{"num_hidden_layers": 9, "hidden_size": 192, "n_experts": 192, "experts_per_token": 4, "d_expert": 96, "d_shared_expert": 0, "hidden_act": "swiglu", "moe_layers": [1, 3, 5, 7], "router_score": "softmax", "normalize_top_k": false, "routed_scale": 6.93, "balance_loss": 0.0026, "balance_bias": true, "init_std_router": 0.0235, "lr_router": 0.00042, "num_attention_heads": 6, "num_key_value_heads": 3, "head_dim": 32, "vocab_size": 16384, "norm": "rmsnorm", "norm_place": "pre", "norm_eps": 1e-05, "positions": "rope", "rope_theta": 85500.0, "rope_fraction": 1.0, "qk_norm": false, "attn_scale": 0.177, "tie_word_embeddings": false, "parallel_block": false, "init": "normal", "init_std_qkv": 0.028, "init_std_o": 0.028, "init_std_up": 0.028, "init_std_down": 0.0, "optimizer": "adamw", "learning_rate": 0.0011, "lr_mult_up": 0.901, "beta1": 0.95, "beta2": 0.98, "lr_head": 0.00751, "warmup_steps": 415, "schedule": "cos", "final_lr_fraction": 0.1, "batch_tokens": 65536, "max_seq_len": 512, "doc_mask": false, "train_tokens": 462700000, "max_steps": 7061, "dataset": "wikipedia_en"}
Below are experts of layer 3 (counted from 0) of a mixture-of-experts language model. Rows are named router (the router's row for the expert), gate (a neuron's input weights, with its number), up (a neuron's input weights, with its number), down (a neuron's output weights, with its number) and show model dimensions 0-191. Each number is 128 + 32 x the weight over its row's rms, rounded and kept within 0 to 255.
After each expert's rows: a language model's description of what the expert responds to; "gets" lists some tokens that make up at least twice as much of what it gets as of all text. This comes from a sample of Wikipedia text that the model never trained on. Tokens count by the router's weight.

# expert 52
router [125 100  99 135  90 139 125 108  83  98 159 111  44 164 187 158 114 124 103  73 115 164 112 144 175 126 157 126 124 139 167 154  94 184  73 133 132 112 163 148 119 119  88 165 158 111 153 160 162 151 137  82 106 163 150 129 152 168 206 125 196  69 151  96  79 132 221 118 147 102 135 175 134 163 122 101 102 133 201 117 118 131 207 112 145 155 115  53 134 109  72 111 160 134 143 125 171 206 114  80 145 165  84 145 155  97 129  90 148 135 115  84 173  87 134 176 121 118 116 118 143 119 144 125 193 127 126 125 151 114 139 127 120 124 132 119  93 122 149 165  98 125 116 108 100 124 132  74 109 148 112 173 146 157 110 149 144  71  80 108 129 121 160 125 134 143 128 133 165 165 114 158  91 127 176 194 175 121 156 115  73 139 157 156 156 119 172  89 198  97 163 138]
gate1 [ 96 140 131 112 139 123 154  88 157 148 180 110 118 102 125 188 142 118 109 145 162 111 196 171 147 133 145  95 139 151 122 117 141 138 146 137 142  57  92 129 110 102 152 101  60 107 107 175 118 132 123 153 150  96 148 173 108 100 128  68 111  63 110 116 126 107  99  51 125 179  88 191  69 141 115 137 175  98 175  86 112 129 160 137 104 117 170 151 116  96 105  94 149 123 107 152  74 171 105 124 140 149 167 167 117 127  80  84 140 192 106  83 174 128 138 151  79 104 114 128 150 123 111 126 161 100 169  99 108 165 135 156 110 114 186 142 169 145 130 129 141  68  82  79 138 100  99  55 134  94 159 139 104 124 119 165 154 112 135 146 119 119 154 167  91 125  91 168 132 113 154  99 179 213 150 225 164  98 116  88 138 110 133 162 137 123 173  85 175 150 153 191]
up1 [108 115 129 105 114 109 164 120 153 181 214 172 121 162  96 114 182  93 121 154 131 162 124 183 151  67  95 181 140 178  89 149 149 100 168 106 141 104 108 189  94 108 110 131 125  93 152 133 148  54 115 159 135  89 181 149 112 162 139 113 169  65 159 138 105 186 153 100 123 185  63  80 166 135 122 129 149 164 152 117 154  93 128 132  77 162 142 113 139  95 129 127 162 207 139 156 129 160 139 168 131 184 157 133  83 143 142 105 135 150 100 138 145 160 107 120  93  85 143 158 137 137  82 132 115 175 139 149 121 151 195 145 108 169 149 206 140 131 167 124 134 127 165  94 121  99 160  97  83 170 163 115 109 111  99 182 165 111 128 149 135 127 165  91  82  72 116 136 128 134 181 144 144 185 153 193 176  76  93  87 136 121  96 178 146 116 147 109 125 108 154 155]
down1 [129 182  71 137 164  88 136 105  77 130  84 134 130 167 137 143 129 102 110 100 148 115 158  62  74 126 102 136 116 140 149 199  71 117 139 127 112 126 157 120 168 151 134 135 131 100 131 186 155  75 128 107 136 150 126 117 116 126 157 119 119  76 160 105 146 221 128 149 124 141 182 175 169 169  94 143 176 169 129 145  85 121 139 144 109  72 179 137 155 111 157  93  56 124  91 115 161 153 149 138  75  93 106  99 179 160  93 132  89 176 126 139 106 126 217 192 115 119  93 120 112 114 107 135 118 107 121 137 134 102 142 161 130 178 178 110 140 130  94 155 155 132 164 130 179 173  55 145 152 151 106 132 113 133 156 115 199 122  89 122 121 100  53 118  94  93 101 121  65  91  74 105 139 116 136 128 166 183 145  97 157 126 144 114  82 165  98 156  71 178 141 115]
What it handles: Capitalized word openings
gets: "20", " V", " Act", " Sc", " de", " ("

# expert 20
router [175  90 100  91 145 108 182 126 133 203 174 173 168 188 111 119 137  87 114 124  51 181 180 157 109  97 106 132 177 111 132 164 148 134 125 148  74 187 126 160 132 146 150 134  51 181 111 171 135 115  72 116  92 112 170  74  95 174  65 148 131 132  90 135  59  71 130  94 116 126 139  92 169 130  87 135 109 118 120  97 138 119 107 149 138 101 174 175 128 138 191  97 118 178  44  85  89  84 129 173 132 117 156 102 137 152  78 117  95 113 184  79 112 124 138  69 181 133 171 133  85 126 130  79 127 104 146 162  96 157 129 123 134 149 113 157 153 140 179  94 148  83 131 132 135 127  73 136 157 118 145 121 148 116 141 168 130 165 120  95 150  64 140 135 114  78 116 182 112 187 128 134 159 159 109 118 124 106 107 137 150 161 125 134 138 171 106 119 128 138 123  96]
gate1 [ 87 166 193 119 149 102 190 150 108 151 100 154 175 184  99 136 155 151 121  95 128 158 140 142 124 134  97 153 134 172 155 104  85 155 191 162  97 143 121 143 133 175 169 118 168 101 145 115  91  92  97 100 173 168 124  83  99 109 101 105 175 125  99  81 129 160 109 144  93 106 107 120 104 114 165 162 103 105 146 145 155 120 129  95 107 150  99  96 161 178 160 163  94 149 106 124 105 120  85 223 128 169 108 119 112 149 174 127  77 133 167 127 164 107  94 121 108 106 137 148 154 172 133 132  67  96  94 123  69 125  82 160 113 125 149 131 135  96 137 122  94 120 109 205 112  96  64 131 149 120 106 172 113 123 202 155 143 150 178 168 186  71 107 153 145 117  59  91  95 136 141 148 146 160 158  82 149 170 150 102 104 133 147 146  83 147 141 231  71 143 107 120]
up1 [126  78  78 154  54 143  38 171 152 176  92  67 124  91 129  69  88  97 158 185 124  71 156 127 169 163 154 168 162  73  90 135 131 132 145  96 176  98 101  70 125 115 123 142 105 125 159  80 160 155 123 200 142 128 127 122 128 133 143 165 116  55 209  84 136  69  98 140 136 123 173 135  63 143 103 108 142  98 135 132  93 138 157 185 141 133 135 168 128 140 137 146 150  78 127 104 115 128  67 126 109 129 130  90 123 154  92 127 144 118 114  93 137 120 171 144 134 116 155 123  85  93 126 146 118 137 137 129 170 103 159 102 152 172 159 107  99 134 140 107 167  96 134  40 109 111 158 103 120  73 123 148 114 115 110 119 125 119 137 136  93 143 173  98 157 145 216 117 139  89 112 120 140 160  95 157 143  95 117 112 135 141  66  86 137  72 161  68 108  82 146  94]
down1 [133 138 143 144 158 173  91  81  88 140 115 158 114 172 201 203 130 145  65 114 144 117 101 103  95 158 147 151 156 112 109 121 208 163  63 147 156 142 160 112 178 117 157 153 115 179  96 112 110 109 108 135 120 163 157 174 141 140  85 131 168 140 121 115 118 121  52 135 138 117  86  59  67 107 109 131 116 140  78 141 112  91  85 176 136  98 121 158  75 156 107 132 143 166 193 167 121  79 114  94 134  97 140 148 125 184 140 128 110 133 131  63 145 121 135 107 208 176 160 140  77 139 171 124 147 136 175 194 138 105 149 149 140 114 111 204 159 124 111 110 139 110 139  79 139 159 111  98 101 130 128 165 137 113  54 141  78 131 125 108 185  97 160 133 123 136 209 150 127 136  79 120  92  76 134  98 143 116 145 126  95  95  69 101 152 148 140 134 106  92 144 132]
What it handles: Team and place name endings
gets: " the", "o", "a", " York", "ing", "ie"

# expert 23
router [156  99  49 104  50 158 122 124  44  98 126 122 112 154 172 134 115  76 135 117 134 123 149 159 158 132 172 159 193 134 139 166 122 174 150 130 140 147  78 105 102 178 177  89 132 160 174 128 193 136 122 114 128 118 157 174 114 115 116 144 147  82 110 145 109 133 173 115  69 129 134  61 145 124 116  96 110 132 123  90 128 143 167 164  90 122 123  88 158  91 114  90  81 148 116 131  89 169 126 131 111 166 113 134 170  90 187 133 142 162 153  79 152 139 141 161 156  66 134  94 123  76 131 155 154 112 118 108 144 153  84 132 125 132 185 131 144 143 132 109 132  85  99 144  73 110 166 108  99 103 106 158 204  84 148  94 104 105  54 123 143  53 197 176  88  78 120 117 126 118 137 160 122 130 148 194 141 110 162 114  73 139 176 177 142 186 143 131 172 109 118 124]
gate1 [113 150 131 133 172 136 183 165 128  87 138 168  69 140 174 151 102  78 108 140  96  96 118 131 108 124 150  92 174 140 131 101 158 179 121 178  65  91 132  88 151 132 129 111 147 108 119  59 127 125 134 107 106 179  98 122 177 127 151 185 161 131 176  95 100 136 164 104 129 157 135 131  78  99 166 114 131 128 154 172 106 166 201 154 138 122 144 159 145 151 142 118 101 143  94 140 195 168 134 114 110 137 126 140 156 109  93 157 159 152  47 114 176 116 100 114 114  88 146  81  89 138 105 161 118 100  97 137 127 147 128 117  84  45 106 149 151 128 159  59  86 129  51 102 131 126 100  77 122 185 123  71 107 167 132 159 144  96  67 206 133 142 140 135 105 152 132 103 160 135 139  71 155 130 177 199 123 142 113 133 187 110 142  74 155 116 148  78  93 117  76 126]
up1 [ 88 138 149  59 122 179 139 123 119  83 126 193  68 172 149 153 139  87 138 144 115  98 155 131 114 142 137  91 108 116  80 133  87 128 107 154 174 121  94  99 146 119 143  78 184  65 128 142 115 117 127  97 102 141 152 121 144 149  87  82 130 167  69 197 144 109 168 102 142 133 120 134  99 124 102 140 117 125 143 143 125 141 138 187 132 108 168  54 132 165 122 109  97 199 134 116 134 175 140 154  59 107 156 177 131 103  83 193 144 117 107 121  82 144 221 116 125 190 128 159 119  99  87 153 147 121  89 127 158 170 123 144 148 135  96 173 108 182  77  92  60 115 128 155 104 157 120 106 135 151  46 102 145  61 157 135 171 130 135 173 138  94  91 147 138  72 153 103 156 137 187  83 142 154 135 142 137 105 138 165 135 184 167  94 119 120 161  92 122 137 160 119]
down1 [133 109 165 167 109  94 124  70 147 187 123 204 158 150 107 147  84  83  83 142 176 152 104 119 111 111 128 105  87 206 146 117 187 171 164 135 118 134 117 106 121 178 145 120 150 145 114 154  75  99 139 178 114 132 114 172 104 109 116 179 119  92 165 153 152 120 167 154 149 158 164 164  79 155 127 134 109 108 145 125 135 126 165 100 150 116 153 153 153 170 136 138 163 158 152  88 167 110 105 150 136 131 153 136 151 162 123 157 213  92 121 102 138 172 145  62 142 111 118 129 132 115 136 143 129  82 159 154 163 132  81 105 116 138 123  93  48 102 120 122 129 102 109  92 198 126 118 136 105 154  45 145 103  96  80 138  87  94 176  81 171 176  98 130 129 139 131 158  81 123 121 200 136  93 168 107  90  99 159 181 144  85 138  98 102 141 121 108  35 166 112 187]
What it handles: Codes and table cells
gets: " m", "E", "O", ":", "05", "1"

# expert 59
router [ 51 112 142  74 119  84 151 136 156 104 130 152  78 134 106  90 156 135 104 129 106  92 208 151  98 139 179 128 137  85 122  84 152 152 156  96 161 142 126 127 131  94 155 140 123  61  90 135 127 102 153  95 170  83 135 142 171  47 100 147 176 125 124  69 119 127 138 112 151  58  71 201 111 122 150 114  87 142 128 137 125 148  83 147 119  60  93 146 131 144  82 185 124 101 139 102 128 186 108  74  89 120  93  91 112  82 138 161  92  87  91 106 128 140 127 165 122 144  94  45 155 138 133 143  94 107  90 130 129 112 128 155  99  92 133 176 103 138 158 136  74 183 101 138 164 131 119 126 107 146 171 135 142  79 106 181  68 104 149 190 159 141 162  96 126  96 120 151 147 136 120 143 102 105  43 103 127  96 103 140 134 133 131 148 103  96 167 112 154  94 142 202]
gate0 [139 114 139 136 125  74 109 108  98 121 153 114 123 159 134  86  79 129 192 112 169 170 134 113 138 138 178 105 161 177 122  99 110 144 101  87 169 145 123 137 117 195 146 111 172 115 136 157 116 106  76  97  74 148 122 161 115 149 139  93 114 113 120 179  89 103  92 139 121  92  90 168 150  74 193  78 169 179 139 141  84 123 142  84 140 161  75 165 117 164 153 128  85 143 161 118 166 145 184 105  63 131  94 118  87 129 148 163 154  91  95 144 201 150  96 155 149 127 119 132 142 170 175 129 106 132 111 106  96 143 195 108 115  87 105 160 123 155 145 132  97 132 101 202  78 124 155 142 158 121 113  99  73 155 195 107  96 126  65 140 159  89  98 115 196 120  94 106 160 180 127 129 106  92 162 170 185 123 131 129 116  81 197 104  98 122  80 136 101 185 115  97]
up0 [139 162 157 167 133 110  96  96 130 109 194 104 114 158 144  99 120 135 149  80 133 139 127  96 173  95 198  94 174  92 127 142 144 165  95  28 147 121  92 180 150 181 131  99 145  86 106 145  83  95 118 138  93 111 174  99 145 123 146 101 106 108 115 131 105 118 134 119 120  90 107 166 154  55 119 138 125 177 142  90 120 142 119 106 176 134 102 142 142 120 123 135  95 133 102 100 149 164 164 117 104 130 151 127 101 163 168 195  90  93  69  83 162 188 131  99 164 161 105  64 146 138 199 116 134 149  92  86  78 136 139  49 101  71 116 177 146 181 126 163 113 173  90 205 129 128 133 124 131  60 130 133 129 108 146  98 128 156  96 146 155  84 144  82 132 151  94 133 157 155 153 149 114 120 123 180 191  82 109 155 141  98 181  78 118 129  88 147 143 159  97 146]
down0 [100 122 194  94 100 151 140 155  83 133  88  98 105 127 160 167  82 102 113 153 148 125 167 130 103  46 147 104 115  89 131 159 124 124 186  83 166 139 100 156 102 127 114 143 137 125 176 115 123  80 152 152 193  93 110  96 106 112  92 100 106 141 118 119  98 127 133 177  54 121 127 155 109 157  89  87 149 149 147  89 154 102 147 100 135 202 127 175 106 121 175 156 175 150 108 107 123  66 125 171 150  53 139 186 188 154  70 159 135 122 129 133 145 143 130 140 143 154 123 146 132  90 118 139 115 121 111  82  83 135  53 135 207 137 110 128  48 135 157 111 157  70 171 103 124  86  65 116 103 101 114 166 147 116 173 140 142 140 115 123  70 160 111 140 117 196 166 122 117 152 149  87  98 161  81 108  99 116 123  81 126 112  89 156 144 168  88 138 140  97 159 180]
What it handles: Sentence-opening words
gets: ".\n\n", " He", " In", " most", " As", " On"

# expert 8
router [130  97 143 116  73 116 191  87 106 104 217 111 135 126 158 197  97 102  62 131 124 139 112 190 155 157 128 106 172 127 118 159  71 150 135 174 157 134 121 137 135 119 131 184  89 148 169 189 106 160 104 113 132 117 155 128 118 114 167 114 147 149 161 132 164 145 148 116 102 127 149 134 132 113 133 168 151 169  94 151  88  93 129 146 123 105 147 110 115 104  82  91  58 181 118  94  82 126  73 137  63 147 155 101  80 145  82  83 129 172  96 103 142 117 117 145 100 133 198  89  56 131 143 152 171 177  88  98 148 115  86 156 148 110 137 119  66 143 142 133 117 176  98 124 130 125 130 114 124 116  61 106 177 105 117 161 133  93 116 102 105 121 156 181 132 114  94 124 186 188  77 128 108 159 214 128 133 163 175 106 107 123 145 130  84 178 136 137 188 174 152 131]
gate0 [164 116 120 124 159  65 141 133  88 121 160 157  72  92  89 133 112 232 162 136 144 176 121 166 106  90 134 142 149 107 162  60 131 111 158  79  89 110 160 200  84 152 156 145  90 123  37 108 126  95  98 164 145 117 134 134 106 171 150 161 114 103 131  98 117 115 156 151 148 192 108 137 183  86 157 100 163  54 136 103 110 135 118  37 132 101 118 137  88 147 154 143 106 132  91 110 172 117 151 124 123  96 126 143 189 126 183 138 133 138  53 131 141 170 147 125 127  94  94 139 134 190  86 163 121 134 174 104 128 121 138 138 125  97 173 101 174 135 171 138 130  91 161 159 123 115 179 109 141 172  81 143 115 170 111 140  90 146 134 137 124 113 122  71 215  90 162 164 146  43  86 155 152 141 106 136 107 139 159 150 149 135 103 122 146 119 110 127 152 119 110 130]
up0 [205 145 119 176 119 123 175 157 145 126 157 154 129 105  99 162 120 108 156 132 134  97 102  93 124  60 195 174 145  94 138 157 172 146  87 126  88 106 175  96 123  70 140  83 106 157 115 137 161 143 167 140 145 104 119  97  76 165 110 168 153 154 162 158 160 113 114 164  96 191 128 101  72 130 124 151 136  87 102 111 124 124 105 186 171 228  58 168 113 151  76 152 122 174 109  58 149 171 124 107 151 120 119 203 135 191 111 120 173 179 130  96  84 105 151 143 179 140  84 198 152 153 111 131 107 136 132 120 138 102 133 104 119 104 136 107 165 154 127 174 169 135 112 123 117 128 117  94 105 126 132 182 156 137 126 143 104 103 171 119 126 124 152 148 170 140 200 131 150  76 107 148  99 155 188 135 133 137 120 117 101 149  48 143 120 109 120  70 118  98 148 104]
down0 [127 130 100 147 153 112 170  92 121 181 119  67 115 147 110 165  31 122 110 178  89 137  73 101 118  95 151 134 120 100 117 153 138 164  91 115 146 181 103 107 197 149 134 145  61 144 127 141 144 140 134 111 154 140 122 120 182 161 162 153 159 118 140 137 119  36 158 160  60 109 124 141 139  79 104 129 163 105  99 142 143  97  70 155  95 125 103 161 148 144 151 114 137 116 118 148  72 170 139 127  97 182 120  73  64 145 181 198  98  87 117 138 153 113 133 145 126 196  64 113  93 129 145 119 123 137 111  76 143 131  75 156 113 110 132 117 129 115 166 118 104 178 179 131 151 113  89 111 194 102 132  73 154 167  71 123 140 118 172  93 114 142 131  87 145 149 115 120 180 126 179 144 121 144 174 110 142 131 191 120 141 155  76 123 119  96 203  67 145 144 120 108]
What it handles: Period qualifiers, table separators
gets: " |", "born", " that", " ·", " late", " x"

# expert 4
router [ 91  97 120 120 157 150  59 160 149  90 119  97  83 156 132 107  92 172 138 103 109  84 130 148 154 150  78 127 107 129 118 177 131 156 135 178 114 155 148 184 160 165 153 112 140 141  81  91 124 134 100 157 132 163  91 136 143 121 129 126 141  86  75 119  87  94 123 139 168 156 122 155  73 124 147 121 160 135 146 120 179  70 111 158 175 161 135 189 180 129 125 115  72 180  92 149 131 184 184  90 161  82 132 145 206 124 183 116 103 123 145  62 107 117 181  70  63 119  79 115 100 137 176 139 170 158 196  78 112 107 181  86  86 134 145 119 149 135 162 121 103 155  91 120 118 117 159 135 153 128 124  92 106 145 170 166 100 150 155 149  85 145 115 122 163 167 149 188 162 116 107 195 123 101 178 132 133 182 162 140 137  95  85 100 167 112  86  92 113 103  94 136]
gate2 [114  81  66 101 127 159 102 126  90 146  63 112 126  68 144 111 111 133  91 112 127  67 121 122 125 108 103 136 159  64  90  99  88  97  86 162 102 156 145 178 172  86 128 124  92 150  94 149  71 143 159 138 109 103 128 114 174 120 108 104 193 142 203 133 120 117 115 138 159 175 143  50  71 102 170 105 181 153 100 112 159 111 134 131 136 103 169 155 100 253 128 169  96 140 128 160 152 150 125  93 172 156 108 105 161 143 107 126 167 148 162 147 164 118 136 125 177 151  92  98 129 170 134 177 105 197 141 104  94 143 139 132 150 134 129 106 140 166 123 116 124 148 130  93 142 150 157 132 185 101 111  79 161 140 126 171 147 121 155 140 114 169 105  75 167 167 164 129 182  76 138 115 151 130 115  66 125 180 110 171 146 146  82  86 138 129  91 154  72 129 133  90]
up2 [115 146 132 124 153 159 147  93 193 148  57 149 195 132  97  84 167 130 191 151 108  61 119 107 116 159 213 151 177 154 152 163 153 147 146 105 174 148 110 124  98  88  86 156 112 119 109 169 105 164 112 117 138  70 119 133 140 148 138 170 118 147 136 122 115 132 132 136 118 142 153 110 147 122  68 145 108 140 101 118 150 139 127 138 149 123 135 130  95 164  66 160 150 181 183  94  68 118  94 114 114 157 126 121 144 135  96  99 157 185 110 131 116 141  61 215 181 144 107 136 147 104 157 121 125 152 118 116 120 171 190 144 129 142 100  94 116  90  53 102 210  72 144 221 157 109 157  94 165 177 127 137 105 143 100 122 158 157 152 112 174 183 117 112 164 131  94 117 158 137 107 114 126 143 107 116 130  70 139 114 130 150 162  88 129  31 107 105 124 148 144 129]
down2 [160 168 158 118 147  85 113 107 120 146 159 106 130 110 166 220  63 146 115 125 125 216 144 132 130 121 154 178  83 104 117 101 183  83 152 141 127 153 121 111 116 146 123 111 136  67 167 170 116 160 117 173 124 150  90 121 164 180 120 132 134  95 132 129  59 100 162 130 109 172 120 135 218 152 108 148 149 161 149 120 145 158  90  85 166 158 152 108 106 120 125 109 135 127  89 125 134 118 118 153  90 199 137 135 135 123 164 151 118  56 126 153 150  95 150  93 150  99 162 203  98 156 138 139 100  62  93 127 184 160  46 160 144  82 150 128 176 150 102  89 120 104 122 103 142 151 174 120  95  82 159 148  50  99 165 154 164 112  97 100 105 121 157 136 149 108 145 113 164 102 132 133 138 143 123 136  90 169 132 110 207 137 122 152 148 188  93 103  79  80 153 113]
What it handles: Century prefix digits
gets: "20", "19", "18", "17", "16", "14"

# expert 50
router [138 161 189 180 119 137 150 170 135  69 122 138  59 128  95 157 115 162 109 116 175 154 116 143 119  84 131 103 123 191 170 148 143 158 128 128  75 117 124 172 134 180 174 132 153 154 163  87 186 104  92 128  92 102  59 154 136 184 117 118 191  61  81 138 132 151 133 112 124 175 125  59  88 177 129 149  76 120 162 139 123 142 141 145 173 137 189 143 104 151 161  96  89 118 192 123  70 139  91  99 133 126 154 127 156 137 166 126 135 145 100 125 126 165 102  93  98 120 116 121  96 118 149 135 161 110  70 145  91 125 116 131 181 131 129 131 110  39 114 101 104 163 100 156 127 128  96  71  82 135 120  95 119  32 153 108 153 141 129 164 123  82 175 188  89 137  92 118 145 145  88 153  97 135 158 173 152 114 140 136 144 129 172 159 122 119 149  93 206 153 101 127]
gate0 [171  69 194 133  85 170  89  89 132 143  84 127 109 143  44 160 106 197  60 120 161 119  78 176  79 174 119 115  92 135 164 141  95  81 124 108 155 148 131  83  74 175 146 181 130 111 116  67 125 128  81  99 141 167  75 159  87 143 133 107 121 141 154 181 165 123 130 117  80  86 204 138 139 109 112 124  84  95 155 125 129 174  65 162 143 125 104 134 131 128 106  85 146  72 133 120 144 152 127 105 171 136 108 185 129 126 108  87 134 146 122 147 120  76 133 125  99 149 104 133 130 137 126 130  84 109 164 113  91 109 150 107 127 153 128 109 126 116 137 103 105 118 106 113 146 171 132 191  82 117 109 131  82  52 111 100 100  96  87  98 140 102 146 151 150 206  84  89 136 120 137 138 149  68 135 153 114 121 110 194  85 122 159 105 134  91 168 181 165 157 151 176]
up0 [147 112 137 135  74 108 130 116  81  56 143 151 112 131  90 121 166 163  68 104 145 139 115 163  88 174 189 141 103 122 101 138 139 158 134 149  77 150 104 155  83 145 126 100 134  78 194 127 165 176  84 103 187 113 112  97  95 171 110 116 165 161 101 136 131  92 175 105 152 224 125 132 129 133 162 142 117 136 138 157 140 123 130 175 155 105 101 117 153 121 158 132  66 124 138 136  92 181 112 147 157  77 131 193 102 184 158 104  64 170 163  90 104 136 118 182 127 148  69 135 158 101 120  83 135 152 163 169 117 143 109 142 133 107 142 135 144 132 100 115  74 119 113 138  11 111 141 120 192 121 131 156 111 169 103 138 144 157 119 118 172 139  76 152  96  73 141 133 186 117 165 179  94 113 117 200 113 151 131 147 101 128 155  92 160 117  90 123 121  73 139 102]
down0 [111 101 132 140  81 175 112 112 130 206 131 154  99 153 133  75 163 125 114 145 118 100  82 172 164 133 165 160 156 150 146 157 146 134  94 116 191 161 159 137 126 206  75 107 129 154 110 178 104 139 105 169 164  56 119  35 166 155 168 131 101 145 144 144  70 122 121 145 114 137  77 101  91 143 100 156 147 120  99 158 116 132 115 129 168  96 131  99 107 202 144 188 112 168 170 111 114 100 148 106 145 110 167 120  70 132 157 159 106 176 132 112 161 113 106 140  73 166  97 145 142 125 150  72 111 109 121 104 120 110 130 199 137 112 132 201 112 127 107 148 163 134  69 157  69  49 171  93 205  82 128 138 112 123 184  94 148 152 129 109  91 102 132 152 150 116 108  89 104 130 108 157  95 130 160 161 166 172 137 118 200 139  89 146 114 146 109 147 132 123 125 104]
What it handles: Table cell openers
gets: "The", " The", ",", ".", " |", " the"

# expert 7
router [113 124 152 128 129 139 148 119 116 110  78 133 120 107 126 141  83  77 113 115  84 130 130 148  53 106  95  86 146 166 138 161 105 114  95 152  74 120 149 102 184 112  71 176  80 106 140  92 129  95  52  83  99  78 129 146 148  91 135 101  93 153 120 191  71 106 161 147 137  86 123 138 130 142  90 154 106 157 153 117 112 147 116 158 119 131 156 112 142 177 119 102 211 154 166 124 187 149 108 160  86 106 149 131  74  75  87 103 158 155 181 129 129 136 159  52 119 117 225 146 132  85 110 101 131 147  89 151 108 106 140 181 132 134 154 124 133 176 174 108 191 118 112  33 124 162  90 130  88 148  71  84 163 104 165 164 101  87 125 149 118  95 134 131 101 132 142  91 121 147 109 115 137 140 122  89 156 125 122 137 121  96  85 137 156 171 104  53 173 147 131 160]
gate0 [106 182 130 104 123 167 179 164  93  45 141 114 129  87 151 147  92  82 147 116 135 134 130 166  69  77 112  51 166 144  89 162  93  82  89 122 109 104 134 118  94 108 163 153 113 182 123  62 128 143 142 116 144 165  83 157 160 111  87 125 126 164 131 144 126 145 104 170 127 114 107  98 111 137  85  92 174  90 200  78  85 131 147 107 114 123 126 155  88 131 132 112 171 140 128  92 162 134 137 139 130 159  81 133 119  94 200 136 123  98 177 148 159 152 133  93  74 166 158 143  64 107 121 120  96  98  81 166 127 108 129 144 149  77 115 153  86 138 124 146  65 122 156 124 110 156 109 136 111 103  84 142 135 170  58 125 148 153 119 119 134 170 115 100 119 188  97  80  91 158 107 127 121  91  26 158 136 124 174 128 138 117 119 136  57 139 121 129  94 194 156  73]
up0 [144  99 118 167 149  93  65 115 162 199 104 138 140 165  97 125 188 148 134 130 149 127 149  82 210 165 139 192  60 123 179 131 162 195 132 137 159 155 143 101 155 137 116  89  91 110 140 174 116 121 118 132 125 100 176  67 101 140 147 123 135  91 115 111 128 134 148  73 121 146 141 164 157 148 172 133 115 175  70 162 198 133  94 157 158 103 129 115 157 108 157 138 101 135 120 141 124 115 102 145 107 126 176 117 120 171  32 113 169 135  62  64  89  86 124 158 169 102  76  98 178 127 120 127 161 120 167 111 125 133 134 124  94 146 130 104 143 113 124 124 159 150 108 158 109 115 136 118 132 166 190 117 170 118 184 113  86  62 134 149 138 114 106 160  86  65 126 180 175 100 148 130 109 153 190 108 167 124 101 143 111 116 179 117 170 129 106 139 167  46 129 152]
down0 [ 71  91  78 145 196 143 132 164 206  92 177 153 152 127 165 164  97  67 115  77 159 189 166 204  93 136 191 107 131 100 144 146 120 148 192 102 120 142 138 129 128 210 141 133 158 151 156 128 150 120 150 144 106 111 146 106 143 114 148 145 190 141 148 152 171  98 143 102 113 130 119 169 175 117 164 141 169 144 143 158 125  84 111 100  90 159 109 163 139 118 133 142  77 112   0 122  76 131 163 119 115 178 133 138 124 118  92 142  87  85 108 128  99 134 134 169 158 136 153 138 110 171 133 144  89 135 106 132 109 110 101 160  88 107 145  88 145 137  84  86  79 126 174 135 169 109 102 152 143 100 143 145 120 130 152 119 110 116  50 128 100 149 168 150 119  98  86 106 117 121 127 112 193 132 159 168 122 157 113 138 125 146 121 112 133 124 128 144 115 145 107 155]
What it handles: Opening parentheses
gets: " (", " \"", "(", " [", " (\"", "/"